Experts of a small language model.
Size: 9 layers, vocabulary 8192.
Experts: 64 tanh GELU neurons an expert, 8 picks a token, a sigmoid router.
Training: a variant of Adam for the experts, 510M tokens, 3893 steps.
Below are experts of layer 5 (counted from 0) of a mixture-of-experts language model. Rows are named router (the router's row for the expert) and show model dimensions 0-159. Each number is 128 + 32 x the weight over its row's rms, rounded and kept within 0 to 255. Numbers have three digits each.
After each expert's rows: a language model's description of what the expert responds to; "comes after" lists some tokens at least twice as common just before its tokens as in all text. This comes from a sample of Wikipedia text that the model never trained on. Tokens count by the router's weight.

# expert 44
router:135162135131134141193162161117127146084130134087100110132085115151112110229133100159155151105136147137125111126109078105127164153182117121049153127189125155148131112167080082119079122118182135145184134129132146155141128097171116145144080129117158119106110038159081051069131128091126087101168036110143120101173168141126149091112132063122168118070175116104125085172121138119105195104076150173063121139156130138120096163128122158118139104147162116143113143203154129156145119123100126
It responds to: Raw byte pieces of non-Latin scripts (Bengali, Thai, CJK, Arabic), plus year digits after a parenthesis, heading equals signs and parenthetical commas.
comes after: " (", "19", "′", "(", "{", "–"

# expert 29
router:144168171132141144127092153070169191063144084098166115090105102111138094188126112163123124134171106129151099172135127171126099143135118131076101122142178130138077150135119116178156034078119102114157130154189100075104115163140125156178079113154142059187070117126084133114165136100113122119139151113117147139155146144094094105088115102154083134136197126122108107132130161131121177126145155129091140070131161140112089080197149132111057115149138106144160104171162160082106102174137215
It responds to: Pipe separators in table header rows, equals signs in section headings, and heading words like Personal, Career, Results, History.
comes after: "\n", "\n\n", "=", "-", "  ", " %"

# expert 41
router:111152147138132067190154169093144152064150130098129087181097115158162089131125077113128182082163114160127118113163087176207168107102170125125094099197131102171088120169183078149103096099147142076122125171104076130160104087156140162123089145105164119136155146143119093134155192171163064157125141124169085152148094180078120099083157121171145157137145131110137103118160202102125106094131135127131179055115120124132098077080109157153119098124159128152125120108146112121059112129091156
It responds to: Dashes, quotes and pipes in film/TV credit lists and episode or sports tables, plus country codes like USA, JPN.
comes after: "\"", "\n", "\n\n", ")", "i", "o"

# expert 30
router:148084124107134116112103110132162126114191140129124093114084127128106137180071168185062112107104122115160113119159136104135117158105175086073181125127127128159059132162143138137140070118153108053116103140195126058118126148155120131129065104184100072171106080161134134101104125122115136151164162098179091130157134157049100090146127083107148121144125143140110145166144127087187185109134155147111122155142169147141064081120130169177091126159138079169147086122201186157138082159088146
It responds to: Quantity words and numbers such as all, two, some, most, %, especially census prose like "Of all households" and "two or more races".
comes after: " |", "|", ";", " and", " with", " one"

# expert 14
router:198187082085072088193099142115132144142141118072108107084132148140112134125113099165053202112103097150104122146108086186148083101144128115117143112137160061165063177148141162173094123108144091137143084168133095111097136118151090208161086133167131128154149114119110082110154146144166159117148167149126113113175134144102126130094107083101198150150142115109149088154105115111142102111139173144120166154072158146094102102035096108173134097180140071131144110159176160129152136133088118
It responds to: Verbs like was, is, were, been, had right after a subject, often before a passive participle, e.g. and was built, It was produced.
comes after: " was", ",", " is", " and", " It", " it"

# expert 39
router:183169151119130078132119125115143139109153103112123097124077170187114146166087067192137143139149123160091112142162125115089147123143123131146179090085146076158071119149157151087103137031147207129116189136137130101128129121211130191186136191175141079122134140145127087098083099090167150119144154131124079079145136154122084155140066126096148059141111141093125117120101142144113172162129175113057147102125102163091094137102104082130130137091091138188137170139133127113103107116094161
It responds to: Line-initial dashes starting infobox fields like Population, Succeeded by, In office, plus word-start pieces such as ass, po, ext.
comes after: "\n", " the", " of", "\n\n", " a", " The"

# expert 62
router:124159151109127144151143162052171190081137100087164090129103107105086118136079116150128143099173136110172096159155109144134113150096143096099108110129134156145110155157138125182155023109167112123170110117199106077128119151151133134138039124149114056185082105139091100110153127074146111143167166090108159132129163149105096119088139076100098128132142125106091118139133131131113158081122158167080127110145177153140097120179143133120076136162154063133162134133174146116144101142157250
It responds to: Heading, infobox and table-header words after == or line breaks, such as Seeds, Votes, Candidate, Released, Professional career, %.
comes after: "=", "\n\n", "-", "|", " %", " Votes"

# expert 18
router:116166134094135081133133124084159168060144104097104121109124109157144100166125136105130140094166143123119077142108041132154141149137173114135130106130114151100114143089173076177153091092151085066088104136183186089128169135159141174173076153174121067153099137140130108116154138124190048170173132079150096095111171150057106107068185148135112122083133183126096157158118147087146154120118149152131152118105173146137069090141135108191129140144121082162081113114171174105101107167094127
It responds to: Cells, pipes and labels in Wikipedia tables, especially election results (Candidate, Labour, Turnout, Percentage) and football stats (MF, DF, scores).
comes after: "|", " |", "-", "  ", " Total", " Liberal"

# expert 32
router:162137114113128124121066123096122189051119059145117063102160177159087100125112126134113131132164106094113129175160075133137104136122203103118138075126101116154116117160188081117115141079145142171128170106151097125176115140173124175202122109157115118135132102164117094061097148110143169126156133112146187096190178136128092139127089112151132089155150167116140121149114119116165143088056187140087135048125159142110104138109137129111091102172128071106190178159148138167075075153137140
It responds to: Association football career tables and honours: pipes between apps/goals, League, Cup, FC, UEFA, loan, season dashes like 2018–19.
comes after: " |", " 0", "\n", "–", " 1", "="

# expert 12
router:171089201176156117168114121094113122120178163121151126131086169123144101147111111156099113082129056132106129158155082118156152213143129099141142122085135164112085120156158128069094082092154139064133124125133087125175096125181134127135134209107132099106147127121090110109124154129178138083170156120096112061140158149112101153124094101130201166092192149053149122122130107057135173118126161063114179134105139152078152153108062074125099120145124102128135153117166183153135152092102148
It responds to: Hyphens inside compounds (rapidly-growing, rights-of-way), opening parentheses and quotes, slashes in dates, and paragraph breaks after section headings or sentences.
comes after: ".", "=", " =", "\"", " non", " N"

# expert 31
router:169110154164149094153126120078178187028154132084168067095107202210151106168119087155122162075140139160115081125109074114141171101156138167082137125158112078174087113130169114137113120092145143117146134129114108095136143116229112155163162140145157101078139113103077073082150121119139132153125192176098084131118132152103098194120136092112153145093159107131187137120086139092099079135111111084083137118114109145087111137120103137098106138148106159143165168157145147096136131129111172
It responds to: Hyphens starting list lines in infoboxes and bibliographies, table separator dashes and pipes, en dashes in year ranges, apostrophes, and Japanese bytes.
comes after: "\n", "-", "|", "  ", " non", " al"

# expert 52
router:131172165167125108096066099120170108100191115091113125125119174129135084157182093087148184133114121103121177158129097159156109147118151133135101138132101102147181109098141155083156088112177104078127102190161126079107152159159109080137091208127085126119156082129111142158088135122183094156173155144122105131085150132079090183047145142145157140125136123136107149097185115075159168129144137070111134139064084179088107116102134127115100066149141106143174104190182093122074118125136168
It responds to: Number pieces such as 00, 100, 500, and inner pieces of ordinary English words, such as ick in sickle, ser in Observer.
comes after: ".", ":", " p", " g", " $", " a"

# expert 49
router:097123112187099103147094112121180146117171171072144061100113125141151082143081059135100194096149122155094120131121118116211200095160191098123111130129128086149116142145126135136121119144176072055160178164193082055137165094132123130135097160087132120143185090154110113165094157169165157149132146128174131125156143139118092099120138138167138154088138102128154169149150153111123115145060119114138166119125150164085087071105088177138105081125109146189181114152125117113092106104089158
It responds to: Articles and possessive determiners before nouns, mostly a, the, his, her, their, often in plot summaries and biographies, e.g. playing a timid teenager.
comes after: " of", "'", " with", " in", " as", " for"

# expert 24
router:161077161119064148148089131076101168091171106124104116134130137136131078141107050171151147108151134070086174121115098168147104122121130130084116111182113081157101185134129150112080128109117106156158121151134115110149147108156081083184105130084118079095197088093103076138164154118122136146169168173168095109204088128132026112100112101130143144087169160134082089210163129128149142068125142159145163108104132153093147137153104112136113118155185137136097135140153182157122110097113178
It responds to: Place names after a comma (New York, Chiswick, London, Ohio) and commas or minutes in football goal lists and scorelines.
comes after: ",", " New", " United", "–", "'", " 6"

# expert 60
router:117084182123086139203147107116115125132159145077127112115116161155095123141096095158180132063156156090119125186122124132154154137131164115104183110153119122186081109133147118108153071110176178071137165137132126101127155161142137086129070132150073111163144102116106118161183197111138081100132118144148132134113105163079103126117072076105138149098139127130113163131185134094193178057150138146092134134086175157084081090094125118188123105111077107176145127106198083173083154100114174
It responds to: Sentence-ending periods, clause commas, and relative or subject words starting new clauses, such as which, that, it, who, he.
comes after: ".", ",", "s", "\"", " that", " but"

# expert 57
router:149115137143114122150160168134137168141152104091103078122106147138152111131116061124127118104145111098129186157102134136205083177141124101087149085150104150139098167115156139133078104137118137069134121208124138095090168142145066084114056141134099096161154086120086093150152167067108126180177122121154120098195105120091060147094096152124163138105140146139181103132172072111084135094132147134087147161086165123162120126134052157190116124152142122149131138146213156167124110076085184
It responds to: Verb endings -ing and -ed in narrative clauses after commas or was, and adverbs like However, also, particularly, e.g. pointing, praising.
comes after: ",", " was", " is", " were", " are", " be"

# expert 3
router:215112161130086122153145166106109139062133158084085145094066150137094126172120051143188173133098108114118148132114151189113139136189165118095093115151133107136116139174139095109144113147137118114120090206121147048161135125133095097164068136116091076116146085165088094155097154121179076143139111147183055145124121107129145084115178103128173133135141112103120154149143182082071162141161118105145137129128106131115133155169110085151097078119098121167095146149156193136074082142105170
It responds to: Final digits of numbers in citations, ISBNs, page ranges and measurements, plus sentence-ending periods, commas and closing parentheses, e.g. 527, 5.482.
comes after: ".", ",", " (", ":", ")", "19"

# expert 58
router:169107132151113168164145172062155163109148122124147131116114111148059095132123171137069146082170054137091112150153184175152164131142122084087103075151124145119114122157142126131055105103161148111106116157150108085137142065120155134128104144143198081127150126178125098126127196116191052179111108165155114104210115165071130118094155101179147205125164152093140147172113175068168121123124143136103160097071130119125134058112110094144142107162144130137137125139154120072118128133104137
It responds to: The words and and or, commas, semicolons and similar connectors between listed items or names, such as and, or, &, including, vs.
comes after: ",", "s", "e", "y", "er", "a"

# expert 51
router:120116143084160115136117111113183185066135103145091098110110103133131133140123137106065138104141109143149098166147080104087124142141172075143168078111117147129107130129186118139105082102156130126092146097150174124124130135183132182154104115158125116144139119113148079086117109060179150140174150054122139101162177170113077124127151141124113117131126195105112134127098152107220174130092165133083108086105179164159061087151103141121087137225133104154159156119196187153125079160089169
It responds to: Cells in results and statistics tables: ranks, numbers, positions (MF, DF), and header words like First, Votes, Turnout, Republican.
comes after: "|", " |", "-", ";", " Total", " No"

# expert 34
router:163092150093081105146070140122095166068143174113120061136140127186099097170142140213166134141118136162128100142125127113105159108143129088148119065082115086129060144123155094149104128085152090111142103110150168111125165128186143185183081131169134121128131116206110116150149114108150104121169173139152143112130137179097097094117175184181109093120137126135079124163154155101171153103145135116086148094065141102086099122118132152184126127190082115183095124105152117134034140162089097
It responds to: First pieces of names and words at the start of table cells or list items, such as He, Ha, Ho, and numbers.
comes after: "|", " |", ";", " John", " William", " October"

# expert 6
router:146121177152107146145153177111155170091190115086113093132097137155132149131120155107139198152134136077114114124101109162153137154132160091145149105121092151131148184097097146132139098134110133048121109159151115054106137105140121087115104220099103101156116094129112116120121148109176134106207196108121137082115155148063101149083099141137131148074162078166139143134146122071088175117093150143080135163124142088171125135130068131131136141148204082169137086117216105169061141154127170
It responds to: Stems of common verbs and abstract nouns before a suffix or after to/in, such as regard(ed), question(ing), help, experience, order.
comes after: " to", " in", " of", " and", " for", " not"

# expert 0
router:154111173189106125193134172069110129093198098107128145098088164113161103148120112153093110078155103133122158112137107140181119155152137078110130104092116125138072095152170117108082066120189112084138149155111100145129145105210119121131103210100128136138152127119056123157174153115133117101148147094143153046128156120105081149108147118162145133106150126112142130132181087112151169072165175131154153141090163111100114099104065072173083097124135110140149084099181133195157175077122106
It responds to: Line breaks before list items, table rows and new paragraphs, plus opening quote marks after "said," or "told him," and prefixes like un-.
comes after: ".", " |", "=", "|", ")", "\""

# expert 1
router:184150145193132079164149188113130139107185069099099128114084167132119060148110079118091130117159071110149154109126116138137103155134151113058128107094138109152081144180181104097100074084139077086108164126156128086151127091236107153192112158114126142121133136109120147139167141115134123160134179164176132067113199141102135138113152112161126113136139125091081134131155123109084164115132174103117187135137180113117061124138078092130100078116126153132149108156201171100143163087135124
It responds to: Line breaks and blank lines after wiki section headers, table rows and list items, plus opening quote marks, e.g. == Sources ==, | VMI |.
comes after: ".", " |", "=", ")", "|", "\n"

# expert 38
router:208177131201138127128139153096116119107155137124089107136077092132116149134077086095128165115156101158089124143164125169150158167179171144123101104146132090159078119106129145130169131134163159124122130185128090103152116136153107148136061191126083095102148112143059155132092139061194081093158134110137125092149185132114092092091179119202179154120106162081175139099165188125153146112137121085133176079127154138119066095085116134144122089134088130191122128159112109086078077151152138
It responds to: Words inside titles of songs, books and films, mostly The, Best, My, Your after a quote mark, e.g. "She's Got The Money".
comes after: " \"", " The", " the", " of", ":", "The"

# expert 10
router:123163092120125138126154157100116146018127093136139102080174112133100159149116136145165180129112141114138171118178164124172079129175141111120124096100110134130136135151082105179150086117134088146127075108176149089121111096179112141142093123133137100213181056189109035075154146116134105109174160117118075132115183168099098156137175117107169126134141080132127139164115157121076112098112127125142162090150113155155088082129175100160074105130128083153168127140174130064093119180157158
It responds to: Field names and values in list-style infoboxes after a dash or colon, such as Born, Label, Location, Clade, Coordinates, plus coordinate digits.
comes after: "-", ":", "′", "°", ";", " •"

# expert 11
router:146133202172122106170130150131143141130141073069136110110125150137094124144097116167122115065147110124169136161103108169160108224127173104060149110088151145141073167161137167057144037116110119096148163134142127114100137140163097100143099161179081094144115114133087132133161159080146112131132151112145119104151148121069107146105096116171145175125175148098100135136179140076100221078151161113118122141101167110100091102170104085109067104127142098144140125104225139159131130104123153
It responds to: Sentence and clause breaks (periods, commas, semicolons, paragraph breaks) and the contrast or condition words after them, such as however, while, although.
comes after: ".", "=", "\n\n", "\"", "s", ")"

# expert 2
router:154110085112148111138100089120159147056154107101129079102117175132111129192136079121131145117079139109133172174111098162168078152202112115122103141141129134124141159157170098097137153098138096115109075139158142116117117110164049112137115135148097083115150037146162087105172150138151130154240164132126068131130112113121127163082150135121142109081162122128109132186118136106184149128137150081142153159080116128114107093124136108113071137169155108143138129123233195168125121133084198
It responds to: Digits and number pieces inside figures in tables and census prose, such as densities, vote counts and distances, e.g. 50.7, 1391, km.
comes after: " |", ".", ":", ",", " (", ";"